From a checkpoint of a small mixture-of-experts model trained on Wikipedia: 64 experts in each of 10 layers, 96 GELU neurons an expert.
Below are experts of layer 5 (counted from 0) of a mixture-of-experts language model. Rows are named router (the router's row for the expert), up (a neuron's input weights, with its number) and show model dimensions 0-223. Each number is 500 + 25 x the weight over its row's rms, rounded and kept within 0 to 999. Numbers have three digits each.
After each expert's rows: "gets" lists some tokens that make up at least twice as much of what it gets as of all text. This comes from a sample of Wikipedia text that the model never trained on. Tokens count by the router's weight.

# expert 33
router:491498491489514483467491510519482474505479497561503486502545500563517486548484511488517489533567469503479499504494501468524495500489497530441478526514483488538472511483489494486526524550542456566501481526523526502463470542459496485513505474489526531519534525540505468495501521508508506502475483550508524482513460468472570527506486517443472522478510534561461499536470476440499517492475539496516467502520498513510534501488521511500491491470494545515500546506483526503467479494487502468484444485534476493479522484500482478502517519505494489499496519496479509519513501488452466510512489463493481503510515521526491452458477488482512509512520490474485488483473508500455495490539
up5:532499490517515519487488442492509485529458455515472482511495509491497506532523535497464513508505511511493479495506515485503443544513493503553503500507484497530501478481471499472512501530522493523483468544499471453509492476518554434495513511515537502514489502520517535548466532512524493487501509465509531474527484471514497510540542493494530503491482516539478481535535494511489480471489558527539496438502489515469473507511460459527500516454531490502553536515501478492480471468522458490515492473528540502470491467463525476488518457511493488483542521503463505486509499531479484502511515537533461496501514508516487493484526546502547503472505509506473510565488486518452452481496
gets: " ", "–", "201", "200", "202", "199"

# expert 13
router:519519532508525529484499544471477456500524481541469523520512452531553496531504508540503520527502482500472477491519531461503501510511485531464495569514462453555466484506515488491514528505563507576485504498516498466485495499467530494495498478473508535564522522546503467453506465480473524497507519493500530446509496508459535520472475535458459482473488485522509523499496488458499483473464505505522487473542498505498493508473529518511503485520500512515492535457474499502491474523483537458488516504527504496531507463517498475500462500518492515470444520511498526519507492477448477474482479497519501506552524501499497457469476460497516514493495491470520488481508508494503511475519
up0:505537482517513504449507527497551515475518482513470518476524522533551457517521502478487516533503510432506515462501520505493528452505472494496508471478502528505507509471490482552532481495476463490504505513512506495474498529505493467524481447476503469510512537524465464477478537512496483475526493504465467470539504520512506491485498512474525547545469507512469546503508513501493520489493526426485509495519487535517516494538534475523500495497502489467517493493448550509480470517540516489504506463485496494537509503537490532487505514484532483497491485490542529506466537526523498499456494461510491518535561511474458452482555454512516453520492503478531470457491500516482500492505
gets: " the", " an", " |", " The", " and", "'s"

# expert 0
router:493477493538494486468485512485527429519503467536497526486524520513508506507520531503497486519499482500502519499510519467494517492490520513464479538513465488490517482452512496494476574510512472540471498504546551478491484514470545496523485491485481531512498523530529471451486507468458512512488494525476528483512497525479514502535475561461477494477453501525497520517486439499507490497482532465545449496519494498497531495477494517518480497478509520514498561502461566511532479519512479478503479473518437480516522492521521470509485509536496500491485521552482523498516520495449452463522491512514459507480527520491479512463500506481530540470514484451472464488469515516488524494521
up3:463550489513519490519491504460469538502493505482522519506509465533491510513503519537524541505484465554466492482513488500512543505526486497495484536507526468533535503495472483506541512572521514483555487508480499528463483459506502548501514460494514490473450497496523466499506486502479459499519505506467509507507524506485506450488485522527469440477487506547452525533512510529492519473512507476521486458484534470509452469512530545521552507490497539492513521523478484461527462503519466469515491561463452455510486456529465515489492482537487488507454516505509504490471468509493475489522518521520522470495517543475488510477505503495520492504500469500537485503538497496517474486501
gets: ",", " |", " of", " the", " by", " and"

# expert 54
router:540471507509519492467511522505486474510500501544474472501518491527519506528531512515497499509517458470507511491542512448507503531512490560504467544482441437557497512490469474495527505506495448547504500470512508486458487509480496479540487481496524512502501516532519495466506509514482553500499506509475536437499477497460507499520494511505496495476492507530473517491507478499492498473505538486516447501576538522511539515513496537501510511499533488521518521493478507512473453549479487488499493490563468446496488486510507469488492471517494518474477493518512537477518506503471482521501491489507505545504524497479458488460517499456527535481508465453490467513532541479465463534535
up2:516501510524543508518457507497509551504473507493531537504469472493514494502503517535480504523508512526413516466506525450506531527510477508507507501515483448501457462513496500472528532521533479523511512522536487512509474460497489488543501478468501525486539511482496505460480468466476492499514538565473488488513483497472498499516510520505480485488468472500521477485570501507496463528475492510519527516523471491489526490484505489489458478493532492529512523481532503484503488484481499486501517519504500514483539499536481468474544528507492556497486492472407485486491525564484446509527513499554521510477501495476490480476500503484501475509548455516531501466507543476528491475484
gets: " by", " after", " on", " from", ",", " during"

# expert 1
router:485523491513488484508482490507508486509509445578494526503500501552522486511516522507507531514512501481461503488492501453519548497513515538494454547500497471482509496446499476494484508549512412537485522537535539504461486522504494496544514471495472519481503541526497423431502534479496530479516527515472494476476477478525514512523481519454461510503475530506521514497470484468506504480474550477515500496548483505491545493482486517483503447459479501492542535471471483515496496482473520474502467492521488467496496473497509494496503499507479490480499511540526532525528512485485454476501511492511467515499526524512523473483531456492504524517518479492461506511517484488502555511484
up1:467473463513466513504510511519470497476532443507466485519472494553502484482508553503498489492497476540516501469513463522544461506492470475503514493480505526487481501484496516504497497547462505515478506501536490507480528480456487512497527495486494474468463512519508535510489587494529488493525508541555522514508509519476509487474474525497484456504488533526502488477528464470446467458512507515502514503529486482539502456544495521474488462470531480541541520504455490494522508488499452522434529516492502524497495495461498510485510488542492456519530504508505527444499515483478493517463515517487509502477523486510502511489549550517474529524544505472546529497482508531493488480521
gets: "\n", " |\n", ".\n\n", ")\n", "\n\n", " |\n\n"

# expert 58
router:508529474517557472514487554499490508491480487561465524520477503553516497520466514505471483522540470483504525466516503461479489520483516500498499554499502469516523467480503489451519512493487441517465481502531542480505473520483522489522470466472458524529505511525491482520511478486523556496509517503489513492519498495487521528512447504476454521478485492540489491506514485464501480487479534520525477448523491534505510511512539505529487481467471532494502518471497559481535487497498554504473458492565501488513523506498498493463480470508498483484509522521472556491494496494444432498496484527493482516498516484494473515475479505442530500528518480514499503465498540466511511521536
up5:483534520515511519451510532506509477465458500542512504458502521487473447501469510487458522501522486471500506454506507489520468557495510499488503477485492491528477503494487429522497530472523452506476520515513525528469536493509506530476498549540496547498518480518541513510496514493505541539480510496503526470506562474518527444543504495490516498527525596517492523475503530458532516487520506488489495484513491520511473453490484466468463466475473491504475505498514486479537476470528488487510493538462516519493496481474546463494499480490510492557537504518505502531508488503475497492451477522477477497500516505499498525487513454538503529508489509474532515480487512496493472503449
gets: " ", ".", ":", "°", "′", " ("

# expert 49
router:497496465503505484468518543489497448518487477530455480506509483554525511510518517496468495522507463490514470515505520468495554520501489542512468495520454480577511494491496494528516522517523484535488527491508502507500490493488519493520482455499494511517495529551538478508491530541479519527521514492489549452475458487465528500498489513495465492465487508509465499500469438487485462490496566493522480485538535554491526508490522499505476485499510539516540526529490514484478459547498479475503477513540464441551507500501524437489494482521493477495456502497538517490511480497449450505468482514506485500549508487515460479497537483486497504506500497504501504510493545494475487507529
up1:529514497494487466535513477510525479479463495522530461494504498532513515492501501536512500520512522481531472497496526478485499501472526543506486581504496548489460515478479489522511473493550484472465519487530469490514456478457506508549516498489516486546480553497558546472490490501485492519503447471466505538527539490536507506515506491487500482477476457504494495497476448521514461480477497493511509482483485537488475499502488521482515505534536556474504517526452543475510468493485458519507507489496513487503542499487492498474538520503528486527477484493472499489502511457492542498517480541552509504482553525516476516435506503453510509467504452521467496467487500514459477496515
gets: " on", " October", " the", " September", " November", " May"

# expert 55
router:490481537474516502513499505489512450490489489566499496481538509515533502560531544540500499515492503507494497481529518448488508501533507515484469540517451431559491475486521494484515538491524466543510508486516507446471476510462505504521487492492508535502475512547522474499480519472449533493486484484510537445497487518483540486505461531457477485475491513544498537490481454466519519468474522466508501503535516498485491518492535536486499501507493528511484543523479510509507478515490523505487486486513496489533509514526512467462496520517488482479475518485463550535550497453452467480485495495533495533516528500508440493462497479489513505463539480465510497496505506503523531495498
up3:468448435532484531508499452563495498523465511531507496475516547502530502487566493492520485530489464502522480474526474499489548495484479504522506501500500539506484506484481489500450502544486487486520510533547473481508466521480490528495508456512470505508488503486510518532516513432466522498497512504483515477532545514502526492483472524474480470504476511533515498490484543474466537465488550480513482478517495542520492487482550489521487472502486515517431492464524571541522514550513498491505467511516521506511503483488493475516536497480447499472485476517502506495504505471509470482459490495502472499506545494496479505508533468496500478469522528443517507519478531527523493511514
gets: "0", "1", "3", "2", "4", "6"

# expert 62
router:511475511520526521465506520500473469499524499533474490533507517530513477529527536519486501537521494503485493475521535462522515521525490531501479542503488449508530484495527487489500506490521504575485470506513528488489459491444530488489487463498505541535500490539514467448508501461486518458508490515474526464530494493475525532528468537456484486469502511517492543499464493444504485493478494516501511497546507556508519531487526535510492485483473541498521542503485519493477485520510523506484510491537482461528491474516521482488497491517468460470450519531495546507534478479491434514515493501527465517529521508525449514462486423484505523464533474509502468499511490494484492509505
up5:512482478519534495486429510509500445479446493540518498516490529478538504522504514504488472485507530522523457518484545483531544522471534477477479465476454487511470467538489497520467502485490466526496471534489490466529468501514473544500493517492555487444500467532529463514481518536492499545485476560507502522505469527507500461481466503462508457483515481493536505524462530477505518502554557517474505472491454519486492500476518522447490484512493505525493519485521519506509520518504549474519490487488516531518495514468527500469470517504486485551522505534510509482488484504511499499491511519504485439473491519492478466530476511528473527482515487488525473538505535527487497494503
gets: " a", " the", " The", " and", " his", " their"

# expert 7
router:473510497520514534490515504473514466478494502572452512493509511508516472504477509496513500519515484486479509484536554488493494520491505530500487522502479488509486470483516455474513507476527450533515484518485523495499461521499511505535517472457506535537531563552520441490546497513486506480502503509523509477524485491481471492494477509506506471501442514517510478528532493465493501466496552492511505500510518490521495530492499538463487479501474510531528494516505482523511478522506522445460458501562489500505515472480501492504501469543478495447498524508508510516526495453468453499477484506521484503550543542535466508432501513474503498503495444462447502444514479479534518490513
up1:500513507527474498535513515515485479502538505529485504494513488459494515469525530552491514502506519410510490503524550499506448506477480534489473516493518509496475472505475502477511514504497509509498442503544498501496514505513506468490516507461530478496495456566509488502508484502504535478498535494491490508514512518480487490468522536577511493490501494549453452481486490490476522528544545502523467489501475532458450535499525543492494538497499551495506498505456495514544479469507494533493484517502470488500511506501510476523487483516487497496472528482512508493462482453528505491534463475513462526488564502495481458500528516466457458460506458476470468500479521493543474497508
gets: ".", " |\n", ".\n\n", "\n", ".\n", ")\n"

# expert 18
router:466507519510528510451482489484525519468466476538492496509505455522502468519504501518538500507538475515489506550530555471485515488511490522464487561554501457500525480516465502492485528508532445518494481504529502473478485557492533487512488500483483485473530553532509450453502501485505509484508523507486490499535501518474500537499505484452477496501455491518469523502494496444506520491481536523507494497535494506570533509492516526491496455493480521519520494471471523487503477540502547462479421448509470492511502489504490478502489468509508510463526547525492511503534492475486487467504482494509485542541523479517520467480500478482534533490521517481477476490529507479510541502517
up1:471549553514533510459474489483536513510496497518490524495498487525514514494504516526507473458454460456508456492532518495468487496518512511516519516494507490533536525533496499499510491508474488488532490530507503474459499540543470469524496513503513503496496472506531516480507527501512450480506521521516438490581518505489482520521526504486487494524500481486454466509514495493543474498485573501506470482513474467479557491509521481517518510470534495506492479519488487458502455510544529481481488514528501499461527529483500499546510497523502473470456526498479533517530491480507500485517463486561485494524521434528481524467507481464469531484482548505516463508471499476533466487478
gets: " (", " \"", "\n\n", " O", " E", " Mc"

# expert 17
router:533522537511557511459513486428482491524476507526506480486478479529489486525526508529520496542502497504453481518514523473520516485514511545490456485487464473554481494504493530495492521497527487521534498526508504464500517539478542504521463465463475508524490472539498481469539458487511505532539550488515499497510486539466558509503480498489452499496489499518455491483491468495528509475466518468540519487513525514508522508505527492533423477494519503517513517497492521510475477486487550485504480490520449477549513476527521459529477521506526529447476506517471523517501475476502441497514448479538466517532527533508502477481502465479508516483487495501520494471500503476503509504490
up0:530493491497521545522500486496481509530497493509535483470476508530434528473505494504486509560522481486484508530533496488494524487541502501492479471520532471506451539533499473489469512472472480515520493551485516466474501518509508482522490531481475537511533523511437458488508532485460474483507520530507459526450484471512523512509494503512475508496502486464510502516474536575531510508494544490536466481474477482515519509522488507504537526499493529481507468545507533530506498479489497500498463511490515462531540509522494474555502471517511506463474490485465550544535484430462498508487469486513517541499520494467529448495488470482514536499517492500509471518499462485512507475524
gets: " A", "A", " I", "'", "E", "I"

# expert 45
router:523506522522507488465499514483495463489519472532491521532504495503516476513511554521460499511517495501492477482564525469492526496501489502454486538512462486543496485498511473490495521482535488582500509510496537484484467534453514475518470486502508522569530526531536488451505524487485528484544508513486509502512467478461501522495474513504466524478479486528524518521493500508537451488501552464515491484512552504513510520486535488500451498470488503520494537452472518513490481519533499495499435484546465469515536447518474485446492452506496475473490521523515522482502474490493489477489490518514482466527515498500482474471521472491525527469539490471502466478485525519473504524531
up3:543526546481514508482497496497492531490561507481502521523521544508474460506494485513489524501516492488507517496521514518483505495481489513465511493540446508530536476496486497481496521527565499504513474536482557480509506512513514529495472520469466520425474505474476490487475488475468544504537544456488475505546503492549500546481494542494489486482465488461534508500483496481515508503502546483510506442510486496474503503502530548498507547494496545528444494459484487520522503507494507483443495483535502498506490493527479509480503478514510509514463513491516512452504509446518503518482508538492493469498526511512467465517480464513502554462489506515484542420510515475509517509500
gets: " the", " |", ",", " at", " and", "-"

# expert 25
router:513480509537524481471472522461478521478485500512437517542526469506542495509506531503494499528493497508506470492518520455510519480500497521486493519509482503546508481499506462504522548515501467569509497502515533492451520507496502465517470490496509501478510512528545515479518523490470506474489511526482502504509489499478541509476480532474484470489477494498482540509496484488541439474474530509547445462527515542528523512482553524514473497491480512499495523460481508483481483518531497463484509483526471475510526487495535469503500464532458483453459532512517537494526424473467468476489476486516492515515514506536491463470534512482525522512484438454508459482514523457491515523508
up4:498474457527465492483499533496491475484448550494477516476525550510546530520494529514481506517491488527507481484482452445503474531488485516504492498499475508480525475492512495507463474523503512512535523482514459506474529506484494518485510492452511512463503497479518476500540488465442539502493487509459498497543492514508493482495519550445496495524476533503505544513465480483538515471495487496528534472493480520503475513444555490533498471485498526510533519532512471450498488501511547498526518474481485485524467521512454493510504464499507527488499547522468513539498478514486532486470532458488560492478522507485485516527529535514507464488536504495443556510490504468482492518542
gets: " in", " of", " to", " the", " from", " at"